Experts of a small language model: 23.8M parameters, 8 picks a token.
Below are experts of layer 9 (counted from 0) of a mixture-of-experts language model. Rows are named router (the router's row for the expert), down (a neuron's output weights, with its number) and show model dimensions 0-127. Each number is 500 + 50 x the weight over its row's rms, rounded and kept within 0 to 999. Numbers have three digits each.
After each expert's rows: "comes before" lists some tokens at least twice as common just after its tokens as in all text. This comes from a sample of Wikipedia text that the model never trained on. Tokens count by the router's weight.

# expert 52
router:451468531554479525506582571565449417490472457476529509562586500418446469522491550542502497566575535524553530538559494433454430440541482480422547552515526496517540464457509576481490439532413584478458479443463494492498595479494579528477456522572468441372487453471440460418387476380483569583475423569551398432513457495447546549569474454467491498453420530468540474477534501567500508532484
down1:517387469470520432549468556579501525509507586460577447535453538436453604475562525432421507447419468506545468517483401481504573486571535569487491526526604469490553546491559444528558582480549561497476542453525432489490520455527543560453488457456467470519463561531450432505451486485483557502565531519572500475558498523536524619401550506491436556607365481448531441484521454415521504500458
down2:544501448535478579477539504540413459537484473479458528514537491504508446512504514482552582547570566560486502686567515546419465531476425475514501536544502529445446425570464463506458414517443499516465452543476549505474521422499495433487444449482469498543581461464571499484507485521509434484377523415653478517471556531518459397573404449474556416507558518568462506504503476515524503525392
down3:510453527516466448498365578542468515508473508521456503469524504554490487582534540492528535560464547533522464608539530542450508455455395524487586535495497430482506414440497596436497488525561499380549482535519501560441489499396491464446477479561459509399501580451511402366478421451529494602581471477571394539498537517388442530529449570514472493520483499514543470501542497539462484544518
comes before: ",", ".", "–", " million", "000", ":"

# expert 32
router:432554483529486513476510565521523415439483398442533494468553395523492478617550453449569443552557504500512577570508487430583432478558490497423471482534574434482473471494518529475547473504436556547512422482467478512494601521578475479450506614566531545501484412465512456412342476499445544528463473550473438464501468497468566541554452461531519514454406583467477540433531515544555537449522
down1:450559390467481447469482451504530550481507491516527548488511518480516477376490492554504457562615535474475496486482482465510482566562565483572482451519599536393518399425527492511494490475520487532481493432435591482486420605567462594540511475552473435623424441480593446569378529602531477529559451491459392484478455438521532483536548519510558508466539529492476526446499460455551480487512
down2:518495350423521529517500474528606467578463444454522483562564519534520542464513492559518371459410508501555616330516475442513436565573632536513500469513447517579525556489509459512467512497532518447475627474493455473474505435516542537504507491502390487533520497442500552525624509515500489544484468468495498483497488490428519479400578544522457503461549474534484553522427492463544510517478
down3:466420549517556539432496542493477493478588507528506563444488516430591532537541462538423542495486497521500430536515510574528520531457458539606554465584514539411517456446412427365402535554529527538553535437507543486457493449426512572496510492408492427528578486604461494500489556567440614448529513431568549486459538441536494512568449513505589517515446514540473444481498467493433495458404
comes before: ".", " | ", "–", ",", "%", ":"

# expert 0
router:421536511429590463481450525555444424561488530556433511435480524409556552530463451492410518507534557474536463520520578413528516494511473440446579480395593532518561561477504541447468525585436468443433465463567481452541472547524422522494434469496583444524478494517523462408415484503546452481413486461414466532451575543550488400459440498445471454453480398512431568538481548491502567512508
down0:568361572526535519453554525524527513482508521508537497529525512423571539510469585530449453486562486516533477507511555551465509481564346547435489557426464536463485468496567424463528535548526509346493547513412478546438380502547491516525478525477491478477461410597455510463417514484507456612543456437493473525533464485415515485566515510515566468462497434382520502478432490449494439545443
down1:540475500415558469565487560485568474536500481522586428574560528551509444579437431449469552468444536612494429507489440557456476370486497492583490545521398453491474482578476438511515465567579409520430527439636525407464442471521545491576481507525487535626487501534409453465578464515443520508482538479498435487488492468497505494547499497506467453566510471383505478428520489454469465500478
down2:476475471477498566676514536478456470449571498468522519487466456454547552563510492471577594476406529553472516536544470461532475470445487541542599513523455463459500519515549593509539521398536491439543495597552417476553537476450446505533518510506525483487578532529450503487535552463574551447412600449428452521422530461435467569470477494362469492454544567555484473439436519488421558454547
comes before: " was", " is", "'s", ".", " were", " had"

# expert 41
router:511498566484512456508492460490550544547440551583455490430418504413576520542492436525535511464412459409486405454480586445508369509422440507464467499542630485444464482552563563495512489506489457488565583551497527558580457546492565493419495545471551442462456539444496559450481482425506418486462457471463441500473499573521554490494587484456437508553465463484401519440545497542417586514556
down0:492527413469553497462455445428432545569537608601515484566614488449548498562472506449498517493542506472470560428541547532504431581580462445506546582539550451435506519508602495423577535552480579471518455488473528557488622522439525538524539503607472466593512489468580519460471531527539473459606548448541468481569571543535497422483510467544494430499507488438536504466505438454475517537410
down1:444402535497484503501513531531509508555426562528554456502424497514554545454481428459529497513422561463519502525487395535540505498455652522478445451534440392465532423492515468524436455431462540629471495556485483459510445398529583545402523567551520505451500489491486543466587532525495494497448550592516557529435443518585505434495509527469473546591498466540494544636558532478533537418492
down2:549522532477519515429535520574530578471467477528468398505480428437520553527525445454520447449462503428590424476534584460501511441484587461507474553492508506440486471535468533517394557476548497522542479560484618473491427449509405497580488426527537436434518474551563529466536464553499459447477538633460492403544463520467589454467599568523485565528479481512436510490602420487509595511564
comes before: " ", " |", " in", " | ", ": ", " in the"

# expert 22
router:419484510457530515489535550444446443480574472485519470412470501455581501505463470514478517591517528526523521466543500399460539427469442478479510489465598466492521484594458606518474512475440474472540463507465451461584428572395415473548472475453511435410467448558504520475479454486510499503480464451363433457451539564491473549416426459425464482379432489585412457575556486514433548511534
down0:466550502500442509503537578486511496453470489442499404466512528491500503545546469470545546448531463524534477549562527488482583518501781502524498429512416434478477502485472485530467502490517522694400485407556463473481554493463491557572531537523478505522453527541594501486434473493544433494530508563510544559488433454445558479489448435504474487549541531504481524486478567527540526503440
down1:417539489458557540455533540492470482471584458511484553470533499601500484503537582427452471491553473558561527478530495555526499493547355598595513410468510519621440505498484572522525446502545441456417476498584535548522545466499503479499506473545539478430502543514555569538467511458531490594546422519394618499587564557499512483585460487467459531478483466519484427509510441565549451412415
down2:498499499520459500535494534511551447424446476425551431496419599526503468463466426522587524454503442489541466496538495497517545431505771521501424419532461424515498475479494546558426504474504537615506531418584469452509510486504548552529470531555404516532498521529509533528550520525557499507502472605540569512486433471482531491518498456532456516622508561507552550493517572542545505514490
comes before: ".", " to", "'s", " and", ",", " in"

# expert 124
router:536454488525605506459448422445502465508463499493552492446461464506511462508500540577560439515491442414503552464471503407560492425461457583459436516570609494453443532469530571497474582461476500472583520545399472528550465574460462580489540567426560467444507456481498584397484498444550534493478548509444472487563579554588513477487595515548472531450413532537402473462510435577433471455547
down0:614430472536438516470514564558542460499474474448519546628485462481483554533477422492515535440479457460509536466513505493450483530521384501510524476556516442529540404585481475414539544522522463402582502419475561512431499449564502521523545443596424549489513509435440486582504463563517546443534520606580469446519509531417490510491494482526497475598608448434470529424617539486521494442527
down1:558592526500464529493588477490550519493438512542513463534555469495575579405529441502493456475584511426444494518434515490590581373544613481532443523582433504595510515505564478474529454508514516579511466606522438410503485458399419432543449539430526506571501472466528447495581485540615523460508452560449480466493467516550534507477539486497527539381442552527516472538538464452561513522484
down2:499475486443533495515438474483464400500476559497474460526442483533381607612514569575487575486466497516529484460481557537478502458543409510549516521582496605509520528562467525456419563487555549466401533516469467559492540376500485539540541498588439545585610513500491538563485447506424478467490497535523555499613434505620538504506529556514512571532526474462534577467471507504473604448532
comes before: " the", " to", " by", ".", " a", " in"

# expert 127
router:468393559434478523533507452531420520548582547505513544475470547535535426540446482458562488391493433495452469529405494524495440509581487513423569477475479509509556494463531429516390469462480476498425547518506553500472465434456517476513460564526586449525489525538468504512583502400517537601444492448454432550529581451448429502569516465450518375593457544433456583494475494508409470596534
down0:564441551468613575558488461587460451473508496526451523507513481479477448450492507526539491524457407499497478497460464561500447529519527591556508560567508571444462494474601477462559499509381549534602407497452474490494489552563501472566597467481508461492445634496491456518676498506458499467504453518533462458473502549512544550471513485605517495442494497563453442387454474588531461509438
down1:452457491525422490450479528505566535494523555476505535455471511540492539542474503413515504453412445499521498520603473531545450487492585488487536438488548465510517487522452611612539433495476403524467505460456505504578499483399502436498447573572497456535500526464538538485198491418527484515539546538524495511490547436504531454540520439438495550560491534520536528475483519467471530508527
down2:507512551522464494491450523483556488496477487494511427533552530513510477516503522446512472473557546435476435244533561485531459558470555467536501504452560571424468493547476540523499481498427529546565511473579478450515536552582511488471436488470568490549520490502496501477419370519481410448494507445488498455466496463508467439321529494432454527517459482521476576562517541434468612465470
comes before: "\n\n", "\n", " The", " In", " He", " It"

# expert 43
router:500373539455515518484537428513506541583540519538605548434493539395529500493492446553540475554461514482435559554497438449530517527439415530515581468507598504569454505483572456551451475441475493459429529505469537578462508514425505510502455585511595498538431523465543446468551469443531476528523543454402386549491590598476511468556452534451503443544465524503396388572506519514538445512530
down0:535490497393536485610472532546555569454595428530491485508531465502441573522575485415467528486552500513598531505503457453483541471484483496541506458542510535534546497496410589488444468474583467548456401556469479551600502530458553566532608462473509579586582451491525449391478491524424547516439517434459549480510478518470494445601559550459410493499552578448524552585515458519487546570486
down1:507461540499490554484569535511545469526415446580346453507485528528504543428493480526535392501398474467520480442467463496580488502450656443542438428471432474594499516487519490532528503497539555519528473421511584532516531509601425522551495435475474479469468514439490469485440561516492551466458473564517490438474554396491509486428464507391513601491509563455474468464539542524453414394471
down2:448554491472491470539413525502427552499565574505608452502546416446571491518531536509446660498565528562466491499491531551446516491538373513447580540499572532442529479522462434481454519502468543481477454530509401445467493463481576493442489504488544593515513445554518427475525465485503449514480552454494436529540519610484480491544576542542462429499578429496559576557454448454525581627485
comes before: "\n\n", " The", "\n", " He", " In", " In "

# expert 10
router:518531420581453505491509525472561508577432549520590535522496519438540539559569421575523414512548491453479485558501563478513431536520487497427505526595593492507489447476572521566572461479503484506527423496499513594432494532529551588437528556541476556423471502538420545390368559475556553567453521507544451585537479500495507480548447461596414545546548523504459563496577504542526494449428
down1:580475448353463512533544516558480475506463509510385474479517464485511425579548488507509503532517550460494492436461541414504570490536476394528471611436477522562622534469389536449474538463380513511469445486480462528476522570472406482437493493460486536451583528543465490482538420469467525534544448515484522544515453378492468551442508535451555518412481396476454455521458529406568501485516
down2:502504448500446549510453560500503533540494548475566498545590527493472477525531516534584427458544527503482437753503477561470461548511488500484493518465520574475481520385480559532548557530465460562492427542549592543569536488507447499528499511520486488498534495466477528518475513469475578549495506532452432529516510474523455469723537497502502473476549509507462550454611520564421503456464
down3:431515505570548522482479485460516485501523455471498379521471528468579542476536536551521533518512424491469484764512483438507476506413525530531449515410520448479549593495401537482579395493457558522499513475511464464541457523547487559490448444473481560506573442514564446506488471565544484406539500497513498425536526440538527488503485437546536462418514434547451509490618483465479551498506
comes before: ", ", ".", " | ", " |", "–", "000"

# expert 3
router:489413586417499539470553431582534552606540499496540488463460521428455436562486473553530528507448468514508507555485479457501482577451451542503456455426543504539549580418506450553494448416487453438402552518529498513403576458415485460468439568522609484496473531449528452511548512512549522572497535423462392507568578489410446542545459575444577461494501531511456416552434512514517450540533
down0:559390526530541544429480513494510569567489431541454493494497514532465482529556526556521541474479444539548571501514481519472547523465348519481501462480509591585486558557502569555476458444533503354480560561524616463520460481509467456478481436496547549598503534500429549602570563533514459509503483518376466456536416476490488531484434519498549507488388522603474467505498479550433401541490
down1:464498527462588526446471465496585532485508531443537459478447534510493519500510517513492412521412538487600521562656482522543466528432504534452485527495497512509533493452389651487545408509461501543493520450481444498549541547439470463487558512570521481586507542447535441509317466453583490489498537486503565456525485446510592453488501519431568544497473516536513447475432496557551637527518
down2:510493481572544535542496538490383527493471475504482547530586502449521455483498505526590535532583512524439524424395464471451485509508378463495513477484507531511428515541591376484427527467512517385569531517497559536444430499560477599518485550404460538441523473543438484499708500483484517499463501455431438534503512534515429495496532460514517465455465491493462563510502531495429367495473
comes before: "\n\n", " The", " He", " In", " In ", "\n"

# expert 39
router:411460544486457457485513488401549486496455509556537515482483476446542512541532469546484420522496485507481559473535506400475430505434455579474492455561617518468447480560527557428522438503503444491541500499409454559504464595425478480449596540416556443411473545497516518424409530449488508577461465453400431455474529508538478472501444518447427539382432505508473410484548510544383556445458
down0:442478616481470531500506472409520428406462512505443505456560551539456426505459509531536482521526556546555432499522486562423431554552618453453508429373492525439440470588531444517548493542532536604542447537480473539534475501534464478458494525468542496468451489557604501454597503546504465559488435538526532543590422487516483513472559509493536551450420499476517551537531560420483501581364
down1:466451471467577431479511586529471511512519470491496535440487457486625480451490479516434458505486400496425538523440480535504549505585258541510443572581559488521435533495563463489547441504484432433514535504514477465419479531494593499471497498511422519561532523502418454493427460490479562529464546520518428501470540544475479478488439485523483491572529590401431409478466508524514464518578
down2:513516474479464413478513526479449503522517496498505538518446488484556478536524524537407451481500442560447522523453496494563544505550227487509474508647571496572500540512518502480547435477465437415491495512515510453457544499377564475447509513494475458577568527473468463521391446472494573483461571525466431462442507523556509536527426497475536503525464548454470414466478458508537459446580
comes before: ".", " to", " in", " | ", " in the", " and"

# expert 49
router:422489511496545521438505562476560471556578516522584560511606549478536514604460463578451480459464527517595520575576584478560531504495467570436480482464554485507470560422542561433459527474528550459544511562562501516503436577460468515416450467498565421586467496464473503469357513444485418578384500495543425532532540497553536464489462499475473500488517451585504487604493478493546519578449
down1:383498443480468578524606480591480513485496452441475509501532565433569448616455528512621356440510519487492550551471510479500517518497546521497505524498571536536484445395577467526494499496597447552541558477539597467513465430531449524493455480563551540588484468450504498477447573503600431534473504562464498535509506482463538582447449441522410516501506548536453538521446539595550529473433
down2:572528416499430402459440518475465551515436552423477492494434444458567469537448435559497437469523445499596505493508464587552473520485353527400563496506478517468502452533458453477554487568486504347462507426467458421523475427525456460544464525473558495484568529444483475557597433579536505545482534488548491473463509549496486520426445572481509483492411522474469460450517590467415580529531
down3:516602572469443489504512424455506498517454519430437503454514459514528500525445524512441518494571551482462490460460583489517454547482676523504518359501456559424550421529499517485495441501400443589446466476487486543426471475430458452492526509567483606477498474500563522476485510510531524477458490446505486608373433531493532459494551469385460465524532495497544586467453566547610449507493
comes before: ".", ",", ", the", " of the", " of", ", "